Below are experts of layer 8 (counted from 0) of a mixture-of-experts language model. Rows are named router (the router's row for the expert), gate (a neuron's input weights, with its number), up (a neuron's input weights, with its number), down (a neuron's output weights, with its number) and show model dimensions 0-159. Each number is 128 + 24 x the weight over its row's rms, rounded and kept within 0 to 255. Numbers have three digits each.
Before each expert's rows: a language model's description of what the expert responds to. This comes from a sample of Wikipedia text that the model never trained on.

# expert 2
What it handles: Verb-final pieces and whole verbs in running prose, often before an object, such as cre-ated, estab-lished, writ-es, included, announced, said.
router:105161163113100130153114106135091127086104139151107144176129122099122149160120149148160179148125110113117176131110122150112122127102117126150118101159115131133101123096088133118118109156084146104122078104130107112079113077116165154125117118129169146138097116124091144102120144134131148125083161120092137156111157126111146138144161112140116102125060136147104094151132162166136122179080124139155169119120135112118137076173118161135163125114120114108142145136123113153122157106156133
gate1:138129139110108137135142141121139081149131084117156151153104135125094137186153131129148094120093130156137116144090101140141132101132145140094151100137161117125147120117141136118085128124156150167139104111128122139141117144087142132075158120147082167139133132103172152125154159158125122086155106089116151176114116135118112124133101152102120154108122146138134111087067153141134154146110117102123176094095149097098129110145063131112164131123097126144160114130104120123130194142162158
up1:098098157153136122102134087123142102125140142191118154134128152113121139090159152119124103113123087152155114144110129130162115117119150141170113136113171143156144113126145117150126116154140108141163112185132140097111063113071167146166141092131120136108125156122115151175127124123143109115113171105097150070139115134139126104196123166137141138122117144114099128113109141116116122159175123105099125126126100131117115166098100113139140107143148125175145098133162176167143156132118154
down1:112176137137151108121163085127119125111123158167111119126127092130074157164112123107120097151157102114134064123127131107132141119128115138130148151167139148160172130107146119144129137147109098143111075149165139093144183114078131074095166154130136126147113090150134105140138128152117120096094111128100149106099117125165088126111145106108162115112102133101149131122119115096127097085114109062123129149133125138119139138118153124127146094135158065149113124159090130130130133171119127
gate2:156135130102125135122092094160127122133113132100139140151129130118104119149186091126125150069078118155158141123170126130129164155128122164107114111110164104148121114127138162124127070119135094135103145117131073093136118120144140185149106122096130117126100113124182146158090122131140118144152130102117152151127156170103106165134107165153151108104117122135110133129109142149183135097148121152139088145137103143102138074107153114154120146128147169137085132085141104172146109104114152
up2:143132141110093120090099087134121136129122115087142138111124101111116131115184110120164142085091112152154132120170145126147156142126115180084121096104134123131078113121111160131128069132165103141125133113105106110114053135133113157136141099114124150147105124118142138141124128103134107137109118102118145182134138143092121159138130172170151095140137127112117149138118128162168118120125106146117080130135066142081157089096155119123141103119156159155106128117127092166144101117092123
down2:156156138160149145118118148096124136134101136056153120134127150135132110155160132174102131109109149125146106100185133114124106091127153156080125119139147137158132111161115172130149156131164142110121119116124139103155078111107152129103134132171127124111149114107111129032147091160108080168121140124142122137142124131118092143122144127107120117102140158123169136136101133140149182094157132133149133125119121158122119118117103095094138127125158127168087150127168145163134100173130110
gate3:152083116144121142144121155163166138125114130167175101148119125149163127149135156135176141163132144140166133140179160144145163160133143168137100132134132128104121087120113136159150120142158094124109107124134140089098120113104144098174123135113095158148119090127161156138132140148116099133167128116167203158121138116118182108116151152141148134098110147132147104126106132101136142147103115146097148125167115115133124099092133141151130119099144144083138120180187163127152156107149133
up3:119161136096142101132126107149078128111109130100100168124131121102134131150131126132105158096113116139113158123076085103113102113099165108128155129122088114144169107130137113116127122133130139153148126125131135158122167135160072165068134111126149117102140143113091104112163105083131147153115087149127097082151133123131082173157136112151129137164139139123107153134157122161133149101159096130170154119130119151141117109147158140135113116147125099162121100108104079076113117128062159
down3:109156100159148139101146165099101138129137129140176146124160134067107110153136088125074132150134123137104113132136112151133142114119125141196130140131134104098076142168111085105167135120160093091135130101135132150125131115131117096149099152139130135088119141134102183125164077129125117135162134109118151141108145080140112121124097141150110148140131138123120133123097146111151143121131093089140120121142116146078146160105141121142154100146149114121179129157125151104139064166073120
gate4:140137130100138103149118106136142111132158110122122117202110133126172130158171143117119167151150137173101164108140113131131119130104124140090147095105084107141120148106140140124144147124146096113079117158114098119180140129122095142137141140155155098124096112108112127135170082159103111124101184145132150085129140131150105151110168093142130104130072149114111131162077153144108084156128146130105115111125161143108098152117112150119133140101169137094119154111109183152157132137114111
up4:138135145122114123130144112116117127126133106110126088130118118073126125114177158125123171153136119134134127130142134161135098129111149101118168089118027143147112122123099130135184155093134115132111095181137128098159136171145091103150141140190169137119099118132132139123142132121123116131137150161162147094134112083130126102082149137142134154134079115136119141101145137144112184175146144122122128135139118119162122155145147143136122073098115129184112139151094135109108145126164131
down4:104120133130133118144099118097151145112119096115102124134156162151150103124133158162132111179069120150102123144123146125102155119124078077139162088143152139092083133124137092144127123175109126151144154112145096122109131129135173145128125137103129106157099155120073160108093118130129123138131145161133120100160134157164137107146148168153147117098131113109122180149080147157114103114127160108149138132144097126085127145146075146104131136112099096137162120073115135109127145176108162

# expert 5
What it handles: Prepositions and connectives after past participles or nouns in event narratives, such as of, by, after, before, during, due, following.
router:120158133151111143143142137082087114121124116130161115134142142105144144123120158117190153111148110138132153111120090154104118093108151142146127138153098125170131179119107161111150095152078150110107115135125118131154102120151091168148174128134128137132134126134112145111134142083105160128122104112096150160100142144136114091133153154119128152134121077135100104136132147173144084131094127117144111113132144125107111124182086178131184152094110143183136125159140096184120162157143133
gate1:150168092131137092172147099118126118115143100122145132127084126123143123110118094103100092125136122139123149142134137153143115094153143112169122127126105107116125128130107114105129108131138084152170120119120173172123071162089113201164123147137099132090128127160078126171125144133126112131151115122084154099121176140112123126079116131110108127128155147111101088092130123126120122111114137101118097124126122136100105139089111150145167095106170094146124111132137173184131140100077127
up1:152132163110143108129123129099090149135115130095096140122149117130128114128141124158145077166097119146138152112119095063116121131128127107143150110107125127098120143132092180099122117145092099146169115142094100148149132112125127163110147106096133166137153099150145103122110145144102131084139156109083160143138128094104157127133144112114111122113076128118202068157143110125112115149125108129120090121156119151109139123138130143140137105158158044095124141138101140082142158150107128
down1:115116170149188137138139141087140130109168180122160131126112141096117110112126146114139104099142107088161124106175126107109116158141091132177140125107150130099131137150127122125087113155150162131105139134110108138072137106120128159119132145123138143139113136158141107124119084123109123119118155157117121102090089106130137105120151100163115123116127111131144101136122135164120102110152165131056102139110146114111105141112135207127109110103078121083103154168120148124068141099134115
gate2:129158129142175178142177109140164135102060164119122122129153109130104137126117139144117125106137125136106099154114131125108114103160137115116075102148122128108152099160129116121137143106145121126140131078072105149129115153118094112130115142144146124101116082094147111155140115116138125114102105100125088072085142167079091096112109141124079132110114141115120128161149091127148095134140132165131118155134099127102117154127107121171156154120077098158120086128125128129123109087179127
up2:102153139148096131118135146090123103124118099157140135128126160156101103110090095126155133147122149128110101078158114104132079132103068142150141132142107111142106124181119079082093153174128105158150141126119107121085119143118128088088118116094165136139120113103137167155147128145165131142125114146148154117135087177149130193138142143145165106107133127121127157127099118112139132122124125095146168182139136171110133147096128130112104126111138131113143073122119133186104120145129126
down2:105147129091130134113145139172145126146158142122126170133109116138151089108185114126167147113124132118132098107090172159152178087100136095093087124156158146124117106110138085097154168082121099143153160116133132121128134090190182157099094135125129150149125117146129105142096156106149117122140102102147101141122117111127165122140139128116131139106173163116124104134112139120125151117125145084137146117171122112109115149142137150128150084102094111110111122100128108176158164102148161
gate3:116098152154138092134097124133139108124132124138111114103122133096136102118146147157143118120106125124139101070142169148141131127139127100127118124096156085160114133108140157147119100145146157132062179125102140101159114166138131101139150145111109104099101153162130165106149121134141144138146108134112190137126140108133127119175128089108077099119151105169158118094192160156127130128074078109129166130119116155158143124134152170108103108146087088152127122147145143130154150155136113
up3:108102154164132130098103099089128153177114120113072128154110118122127146153124138139162112160124127131111138110112154110159127140119152186140102112088131109151129128140133097149145134123134140134154169161084153140162153118138177142105121166158113145121111118140089105117152131147126153137123113119150216091111117139085137129145154115106116130134131085144115108131165160148129137106117117078095120112129106189159140134179149108124155098102113066133113123141118133130140126093159130
down3:083135117120124140145119148132167154124124130104177082111112113104172150146098098126121142137078076094157096126130124168122150138153109109122134180155105129087092096191135111068100152145100108114112112100115149140090130143153154092136111140150142121115127169133165135134111134114135124137163107116187121136158131120186161144132126133119129074155112148132137116151143156127147129138121139104138152151087154125148173099139154121146165155131123118138132125114144111107122123178152115
gate4:178099141171117124136102108128159127125165119136129085137146102156139145102090107117161130122116175093161113127099162136106116165104124141093157103154166166110110126148127121155124129167135124177136122145136119093167108139126105120138137109176108125148099108134130130145109137131120163145115095141128142126119120118159135091108152136145140124127114111137140152196123160113133099176139115110154139094163129133181111188087134143105176147115116062111149094127094131137092110133141135
up4:134156065109134155116150111138136070137142084106114131158124096131157130123138087127165147160138164100099121155144119145144071141150116135138141125143115126095122129108098076119122164127090121142126084140130191073136132166122102116151133139140118121157117110136128114128115121107093147105118157129142129124089130116085128146146131162119153127118157143094132132141129132173141135142178141119117124166118157098153149127135104178151090112119079115127134100180152099137094115135075146
down4:155149112076144134168153110172130120108109124158114109106101164150146134142136153130089132164128138103153107109135113111149130129091128111093100166100140077127155125086140149167128167104112084125096156157110168138075119145137112126172092116139113118094137087168194094134135125162125142139100108137172102111140108151121153139140106166084082137095143158088151140118143122122121121105147113102133150137126116124168119151103146130101117103141121148117158104125154133140148134088113133

# expert 32
What it handles: Prepositions right after a verb or participle, introducing its complement, such as drove to Moscow for, contribute to, fights with.
router:091147127121109143114151104123117124110104135161161112163142119102160112122143090150163150138143124141137126110097091105105102059129123102117122106203118122148104116124062110108132120156126156113148135130137108157140122109160159155118120089171159145161117118160105146108126147136130100090108193135097125163111150136121153130137129088100161111119145121111154103131127156155110134157104182129159120139101131101154151124159153157113171138119156117104094115145131119177162141128153130
gate1:152113139086165056120112157165170113130145142092138134153150102083133120112137109129129082135098090179090133114132142121103158132136125076140149196136076164160118094123124111100089107176141148153131142126140124154117103159129121123133093127119156116131075166112140153146133163097158117128141121109142138095165133097135163102135135126140145118104127133142138140146124132090109125115100133150114156104134128139148131155135141154199138126136135174114115159102126127150145132138099124
up1:154161115156106127094135190127133144119107135129126117139170083125111159156095125112130117145121134169124121153108174122159125104130115139133103088118145125156156116124123081157096138154104151141108153120135144109142127130116139148140137137127073167095077155119122110091148142104141144122125133135104130137145159141127124156117110117136138109093113119071162146124112142122103130130111070126136127100168119088151069149141173145122159145087158167129135174087124079077152108143120102
down1:184144108062127148168107145139144144112139142136145119165113164148135114131097128139179164125156162137147157122141132164122141147134111120150137116145130156098166143102135124093135162161134127144142124159129143100044100114141143165106128113185163068101113129115100150130151151099089142128130135121076111147102115122140096138142120140123128129116141131147125153119134094151080129127079101139156118126116106160173142126103093133080117113110153136100112145115083094123130127136136124
gate2:142038115101146100120141164112195097166112118078168146159164079154185109105128095125120123150161134112163181109128103119127161090103155099150100107125094126161089116117106121107113158155159141108140117118131124120107151137128094146113119169117126081132147139121159142138130142143132102112126104161105123112154114068151086110115121132144149140130142152107129135118108123134114108166130143102153130102126100110124137137141128084112153113117135102126114152122097137098129122118114114
up2:145100076093114113090102152128127142124117079117147097108108106100154136121124128107128116145118130152136109148114138126133156134117104117130123137144158108128101118162077115176110119134170100139116135116167139123108159122120154109170100147178165128141104148112176124076110115131111156125119152102119129156173158138089144131116111095201129130127138139139110151073149116153136119176103115164155145089109081085138086109147135108140129130134156093095165149122133133104131117122163150
down2:147071153162149113098103115079176145143097153153154126155153159146143106145109151069115147100148166155122091108150112110108168113088101145138123129162156130104142167124153115115156093097144135109178131088107153122093164118143099106116135131155115131128124124099137126094108104132100144140088088100131153124110109137144154136155154147129090082150151134125135102110122103143136121116133127114127111085114087102148182169116133097141103117165116103099157141125127126163131127140153143
gate3:134075160128117113194179142121125143142097149130147120096098093130126115114148115133135122167118143093145097167132124156150123117137148151138120132171159109154112114120083098171129107141146115147149137155070137136123127120139149135174139145189131165178095129117135152111090146115141126064159125116142138116121095153093156091148126147108165127110152154126108119118155146074142113136106064161109131143174138098137145095138114133123141129128103132133112143099154111128165126121136132
up3:139118130108190128123146135152133108118143090131183110153151135152110105090145079160093173146107144139113143108125143100133150132108115118146139115122166126159150128091133106123122166145128135121114063125160134155127107149101138126111144105106085121124074111118167133147100147129149133127117118123128120147148125109127124117144143121157134087115083090124116116138099104125077103120098099098167114121116142096197138124157120153153118138169103142150135139101203109081108131127163144
down3:125087069112105075166143107179113105162113120138123134110139082139139154130136120128115116148106109123143137143158084130114143112165156128138096130169116139098136162177115091180107129146131117120125108190115113129137116108117130123186163162114089150131122144125127115095155157137110130082140142157116123149112140149136146101083138095078114138138165089105164129126144141101141173114097121110081129153151123145098133119103111119110129144092169141108100115123126104125145112121102160
gate4:088141141137138110154099126134116144117135149125139128172163130113116140088102138144175144137122149121131140096092128149138135158134105111087172149130124121154125117146092134131126147093107087126126118131160139122082150132114121134132074099108172105150103159132127095153122083123148089120116135161123150141103187127156133132090126169147145115149109109085102111146119139120079145140152152093144130130128118162167138134108123065113086186048157117104157109108134140136123155122129117
up4:147128112147140089099116097104098128135120145144140106143142138125104136121058136144130147150154147103165117082086114151108129065095152139180112150179118130128112121129102136093133083111142160135130116100137124098098118154129144130124144174112089109089174111089143123125160133105112140136162110181149110048125116120139123126114114106135132133165120127137144172112143127161158111122131133115105126088112146136149164146150136116116158156170137110139106168170109129107140146124108099
down4:155131140137125133113127125116153083124127141146083149148124145092126125134128099116082165125105125121149116114129092128139113134173112126088153127109174090082100169122105126089168149148135114132134175117102157126146107092130106150119114063115148123125129139126126149143132134163120120134123170124143126160152084096167140106161103148110114116163128106124131126138131076172095131148146128147084094132103073065131125132086127109147109061095123123125114126132142143106112145125161091